config.yaml
n_layer: 10
d_model: 160
n_experts: 32
experts_per_token: 8
d_expert: 32
d_shared_expert: 64
activation: "geglu"
moe_layers: [0, 1, 2, 3, 4, 5, 6, 7, 8, 9]
router_score: "sigmoid"
normalize_top_k: true
routed_scale: 2.5
balance_loss: 0.00016
balance_bias: true
init_std_router: 0.00726
lr_router: 0.00171
vocab_size: 9529
norm: "rmsnorm"
norm_eps: 1e-06
tie_embeddings: true
optimizer: "cautious_adamw"
lr: 0.00168
beta1: 0.95
beta2: 0.99
batch_tokens: 65536
seq_len: 512
train_tokens: 337200000
steps: 5146
dataset: "wikipedia_en"
Below are experts of layer 2 (counted from 0) of a mixture-of-experts language model. Rows are named router (the router's row for the expert), gate (a neuron's input weights, with its number), up (a neuron's input weights, with its number), down (a neuron's output weights, with its number) and show model dimensions 0-159. Each number is 128 + 24 x the weight over its row's rms, rounded and kept within 0 to 255. Numbers have three digits each.
After each expert's rows: "mostly gets" lists some tokens that are sent to it at least half of the time; "comes after" lists some tokens at least twice as common just before its tokens as in all text. This comes from a sample of Wikipedia text that the model never trained on. Tokens count by the router's weight.

# expert 21
router:114131119125111114104113165114168115091160077120127101130160106076123110107081145108097125182098140110157117121125105165087161122135133110140115109116137129156165075101116131112149128173134103113125108131131103148115127173109119121152138102105107123097104112123114139153092108113115087125141097131145121158100113120092134127102115165094187073129110141123115148121094105148110080142109115168123139151118152172146112112143132110160175125148101135066132143126164152123126139116122105
gate0:086103152166137135137141148107111177124143097162128068151112111134108107098125138110138132096126110096137145125131149097149145094095176095139149139141153134088142121150117092116112142135109093129122116112107138150126134144089114179125143093102089098131140127095085152145126147116089114140120085109143119099108129165102106114148188156138156125142119129137154135148093122149121115139059129160155075125176145119102134127113118147144145148103144119085139146126100152115165141110120077
up0:120119091143116114148170137143132162159094165112145141096136122141148122124119125110124140114119117129136165176176153092108121112146113078136167116170108111162161152093156136101110140157107084132126106115076103121110122170133109108162105133128092131121114162113122132098142099138075098145088135124125160116106156116126107127168194150160177181126088152141093121137141156147143102125129138148113109137116129161149136134143122138178104093148139113127168152107142106124111135132148160
down0:114151137111110110141144152107142126137143101104112086127147129131111122194116102150131170180147154154104137129152147102152155115081118121093120152133102088130169104140101116162155129200105098122117145078110149159099124127151088111127126141177107119112137092128165132130129110120131160122140091130125131161152154129190128079140106167156116136164110125107123163110157136136085125135127166128132149155139145141126109147122128097089106161105119095157150123162140108102160144120134110
mostly gets: " ", "2", " 0", " 4", "8", " 5"
comes after: " |", "|", " ", " 0", " 1", " 2"

# expert 10
router:103129148163142119111124120116141116102131091133118095114184188117136149111113126100123115124099153148167127108190139143128122096127103102125123098097133141154093132113137125105172133123154098148120164120080100141162167166137161157153156138118112117110113133116117095127157108109139128147154144181143136174120082110141125119139127152130153105140130149068159128134123098132111136162121120144166138179100128110132131140103099093141139042111137118120129126099175131121102161130138148
gate0:143120138124116154143130176107130132126138135112132104112114144130146108142149106164136119164093112133136122149113197113150156123089155130140088127100143125145134132103106137099108149108175181158119111116135151157100182157147106123127122107119129115098106139102123148136107130126148115148090125165148151135096107153181152151093086076144143137164098142154080128112162133094126126113118093109154178149151113139146169149121097127106092172149107095143107125101138117151142132144154069
up0:120159160151117106143076110166134145089148137140113094135136144121131125161111141119124152087136137125124141129136092161082114112125119099114148101140138106093122113130131100134136160111105155161129158127137108123124105096173131136156113141146127127125123146123158125155173114139105134125137134131130163089144184180133115060146146162098143087118115075172186165130085091138153126143145143136082103072148130148156131100125128135155168139129108141137122155138095107163123114085119146
down0:106130129117140157127128137155146128151152144099126178145117130135144126110150154104103128127128133150119138093119138132121152140148160140122125112145146140122100088145104139171137167065153149161126175061108110124149122128138149116143163102151166127142158106113120100133103151121102139145139142131115149095120138088080135121082119135132133109081128113141160178118103138151160087108110093104099124106109155149139123092111134156121185133111164137149199163113089102082120121160108112
mostly gets: "|", " P", " M", " D", " T", " B"
comes after: "\n", "-", ".", ":", "===", "=="

# expert 15
router:086141092122096121131170100136122121125131115117102086152115150083118119134111129135123192123152130119116094130121110114119152097133132142170139139109126114154115090159110140139177128157169093128169134114111178160047108147080140136140136108100115128122074125124121100126130091142148131136132137141124133132120105159139115165121123114112164154105184156114095112085156151114144144105096129101124124160123086130077143095166121147165142118123154127143136126114152142159166119127165118
gate0:125087105148072145157170164105138147112112122124105139110132122139141096152118087129169143129149137129114110115114124124179116148109148144136159107138120169152116085168133138131160143100090151143163130122149137155093095106163139149133103172162144102099116119124134148119115125148129104177158157148106156111099127125133159147130132106125114119133160119161119118106126090143127171105151165124105071121175097132105128154102132163107129112122091156106135136096133145132174165125175187
up0:152074097119093125118161151082156149160118125131138132143162136139104137135085077143147159154107140115126089142096096122170114117115154159111188138173125162165115132145117135144105160113126138087130081114122164186106117112114146131122135111139144133133120124112126135097107139143133090118131132143112138140105168116105142130049142132118107114163150135156132140108158141101109146157123147120163082142162102138117167159102138141133124112133154120097156101157124115096150151110164167
down0:129126129121163192148095107156119160114136125116147101138114092137122129128161141085170096112098111111091153120137143181112118096110126119147153179179125071101107124114129151158112137148118082148122107124098125128137099125092146145132137088115106171141128143120119112156137132114160124154123159100149092111124121141123109096165150151128133133094108144099108129082114154138151161127077082119109154091102141136122106147091130102132131165153100107163093147125124157162090093118132128
mostly gets: " the", " a", " The", " an", "'s", " his"
comes after: " of", " the", " in", " a", " for", " with"

# expert 13
router:091144128127154098136141144108105149106163094123078095145130168126122120128067127131116072133090154131147130094112150127127080114132130087144128081107168160195113136100141119128154155122143088140100113110130121163129120165113140144125151110117117108106065132145130122098167123126093102153101128134117147117103123166100138146111133110109148117141134145121154108134108102106140156156090146163150186153130144125097123117172161105118174126145134094126116135128141120135135144156149073
gate0:114110123090140140133103126162097146130151095158098133123144133124110137138089134109112103132160100127117112130136123142123086126140154114102077106167114149128114085136134079135125156149166105112123123149155154154147085159091166151119149111120124135138119087119161107059137138088090107067161173139104071111134133126154131176121129098128124116120099114127155080133102084150100148142133125108113121144119150134095128179141162148172160109115126131120151152144105125130099125117093133
up0:132122115160128143141091201136131116139174135134150142138112144131119155145143139152126129129107097170146118183092120155182159147152110159162146153105141122140175187118122120110132142111136145129096118146139119146139149105122105121157124143131124121115115135117059172166143130141134102150130092145133145115124134170128132135094077126115167117065152128084104114094123142092130120146107153143141118112166152104097172145067152127111089154154148139142109106102121127131144143137114128
down0:139145106152110120124105088166132138118115124132121085157133172102155128157115165076122114144127132068106115088108129116139160097149127154128123105133142120112166137149122162117168118183155115105175131135116163135152127149119123061129152142145129100128122129133128139160155129164130172117111087115146067148154108159167150159137104116127142118116093119110087119139148119114101096163185126109120120123141130158095131108131124133111166177117117174102161128149115110089138136107147140
mostly gets: " He", " R", " New", " V", " St", " one"
comes after: " the", " of", "-", " and", "|", " a"

# expert 19
router:086143114146117139148125163127142097100160149144095092116138139172138096154141078131116081167103140127151149110137141123140093131087141129113130090147185176153132141115134090129116158155121117109123144118145162142119144186088148124082147106122112084099113152140117148109147116115138070155117140117128122096127146180092139124128159134142146070129121155123128146130135124152129111156073125101144144102177110178142133143144125118133160133123120082112103137094164143136125153149120120
gate0:108095141168085140152114109103118132112123165107137156144123094116098124107145089180121117141152108109144135161141150154123138130133137152108109179115169167142101122137088109145095108118092108112145181114148167147135153164108102125151100123082116102150123150133141125108091107131125171091113140127122084093158154143123109120112134174107082111120139151122122139153120135103140152139106090101154185105124092132081113171112127131101118102158150128160155102147142120128137155162152098
up0:183151118108109117120116148161154111140153119132141123136118126107136127145100114084166128163122138155140105091136071128120118118121109108140122094130078118138127118142170186105138082146123169174122116129097090127125151091160099150180129168131146131153129102126147115111120147096155103130143129145111131161090135076134145132131128134112166135103102120108181137137121116108143097116168105158092089118118110136159108088164086079162130108145143124102114144091107123111103120105143156
down0:128106093132146122181117114162149142145106102108107120135104138095118110093116105106098133130115099085137146110158094100112198116160106140089056117137114128123143121069111125172146121105122119169122140129136142132104146091109101140112143104096118114145131161134117115106113100114122126106125154147133135136132149096155146106139131141103160123082141142115121125107093136125135075141119139150135176134086166173136111151089106121075128129133142154181122104164111085114135161143112139
mostly gets: " out", " Re", " new", " team", " film", " would"
comes after: " the", " a", " and", " to", " was", "'s"

# expert 20
router:115119113182157085144154106141109158123144078128147117112127162104130152061097130111127154093139175099131139135108126127102150113082112099097125106106089119135112110132115140082142150144107121176163139159138135146104141134143121123172142130118119134134099149127102068104163085115088102130166123144138151150125114108124072121126136136125132133123154139107098141109161126058117126123089103097133118129136120161139138136137135140112115138130152136093123104111107175199100127119127154
gate0:123111099153130111127174086124142160103114117120124124107132079127165153169111128092135122141147160140088149120097126104095158149129172121133109117090126094141136097095122120118123109151109131142116131098100142130135109128121110128181150143126174120157109088139150141148103158139125112138123112155100083160083163098091151109106125119118137111117157119145141152165188151073098124108136064143113151112142129149115113130148096177146148135109095133107131127146076108104141076125110137
up0:120131114118119121154139101132130112115145131112122117162157168128117107108151135113102153169086114181124096146184115133128099144151073099145143121144160125104097160184118120150123128134134145125130131127150109168142132122129131180096148122124117129144093163144159129113150117083153101092123207145109134123145122139120102210087092125116117124138130172103080103110121110124127118082114138100124154114118153097091129115122133142069145127145127119158148111089139125123121143159135135
down0:132139114092126087157162129087149117089124135122138127107147119104137140114127094164163169134187145099108132135122135109130104094133164138098142107074141106140102137091091150127129104146148167160107137160097091161106127103139127113103121137144104149130149067113095130156115136134079103114140108143122129100140120087112150152131128130126118160094118127105098134143138143098117089122130080099155103178113118174083117120117113133123146099157081136080116111103135122161154089102118130
mostly gets: " the", ":", " from", "=", " /", " Ch"
comes after: "\n", "-", " is", " was", "==See", " part"

# expert 11
router:142133113135118114085094145156161118107141125173158139139199137102120124108107169141108122146129144083180125135131096112102146107076132105134130120128123150154139147090173110100124127157175101135120095086101119133087109136150131142128111122100135144119070137107128131115118150126132117110148095129164101129103108154126103115081125135091174083096093145102127153109137105100101098139123124125141159152099134139164151082149156108141150104163116123104105157114130102126158145082155131
gate0:132127110149134135161144149129151122083154163147129111117131130126162184105153115122121130130106130072166142147095136111147108104116127145128157154187169097098110131118129128122118133113139150112084146148086113100165105128168142161076132107110136138142076140094118135161142146151104099115104096081216157144102095140119135098146136090125106108142159109137124110149127146084142135125131139133138116126104102145108136085110147119155114123168133156138136133078123123094137151096138111
up0:134112148089120123110140147147088095157084066131156082113112115143131080170101140119135149133164073144085110122162115110106123121119116162145121128104128156130152118132094103131158088160111128109129135137131161139125138138072129124184131143118119131137135121097130127116088093136163133106144107125086120095148170127155152127134154152155162153128111117096129138131132079127102099105132134095150165149127130118137102143171125147084122113125112107122131106157115146131121045152093112
down0:141173097177129132139126124088084170106128092110114100154065120142126150095101094144086120110133134098160139159131149093105125127158097107125118130107179129105125094171133098102099125110116137173108117110118137097132135151135162136107095151156104156146156115133123107165162116107125111100127087162149117119155113161149120169162167160159152127091174132148146127128148143122116148157137105112167131108108111160151132155124144163140121091094128150138114108128131142115139169146102152
mostly gets: "|", " 1", " 0", " 4", " 2", " 5"
comes after: " |", "\n", " ", "|", " 0", " 1"

# expert 8
router:117117100143127138130127116103118140102119105149141093148149154136147152105133124118112117149139142129167147120128125092090142102114060139096120101087144148155076134129143124113138164158124106101102123098083073123145166147143106195132144137106144084118168156120120106112157106122129130129161116155145125162134085092130123131096113169132127115162135153063146161142156119147123123170133157134124148156114137132110088116161096120094155092159140066130115117086126126142137123114138150
gate0:078135096116106141083129080145102120176117156090136147114091098116137150129164085116154140107129159106163138104119136132144103116134107127119148165109164086150174076112145117138117173118136128110097174108142123174114120143140173145109173088154111130123133152122159141107112136118151086145160131167149140125149115111110178147130130102114142110131148163109108123169166143095109093105131156159079118143139085154109124106142146105124120134149147134138131130125144159140123151141167105
up0:081143163132129158109125113106118113191138130115145146089134128159107156126134116148153147121123117103182139125144127187125133091121145145129137148133158102118161098116097114144145109105134111120129170110114108141157143139155169069094147160171103116131114126100145141124130074109137137147175161170132153149150137102161122113134067140136105145107190132086128149133115166096110154111157149126135137133131078120106137142126121131124137142128097171139130149189143162113133152117125137
down0:121129130136164146106131119127135101162129138128154114103136052126125132123138087107156107127129138116130128127111119152085121136137118133095136104126173078155140130103136118171110148154115089083135116113107087180142163089130178115093121119140149113125177125135170131097101157156148107107185149163108157114154122104098164111141122140127127125138105100120168168158166144147105119134115124117078125158139139133090078128143138107078093150151127138142163109142140142122132118110092151
mostly gets: "\n", "h", " P", " M", " D", " T"
comes after: "\n", ".", "==", "===", " ==", " ="

# expert 6
router:125120113133123110104128105120142104096167115096125169131125179095139146095100083112092163122122167125144158134137127130122142112122122090138093136139115110149168107144116139100153121161104116134144093115092099145112136177120088150136142147123137102141116151118132131097154132075102109125143144161149180166163087064125107140124113140123130091097176136064107120111120130131147131144139118149080147149103125128149166111100096118149178091127117125141143156109128175136125156162140131
gate0:128099117140106136113142090108162127118121114104109109078139131148135129097148148116142130153120131112145116149154121146129088122112124100077157135144120131136121171134166143140190140078147115145112160120138108101180183117122106117127134109106132141162170126098127123137146111131115133168173117125128160144114107084125131151130123164123120145117170132134100157099114145152136134163132114196092161150110114112180115186172117163145142136142089121111153125137150201098117135120142129
up0:112104147126130121121080114117093137094160127197110118116121103095121092073120114167134171124120121125119088128149101131096099134041107149104139123119114146130114140144138083124170180120139109112139116095121147154129159121112113172177160149105132124127110124087130089125112122161139113116156087127158113120129164110155104056110120133095122137111132153097117146092102117117132136150120147144117133145117106146152122131140162137134133107139120131127149116156072157139138170116105140
down0:131121131099125117135151141124158143115124153123126154115139093119073134144115178126149105189114077129140108120105142108179140144145088117115091140149168098139128117123119153176100108194118148146121133147101136140151136124117102131152114115100142142144125145176148138127119154105125149150132131139084104115087113116132117118091097079110141084161085071128118114157162130097085163085150115108129108123168123107111123144142120086097114140119096104142126158116131098098141125174129135
mostly gets: "|", ")", ",", " ", "u", " by"
comes after: "\n", " ", ")", "\"", " 0", " —"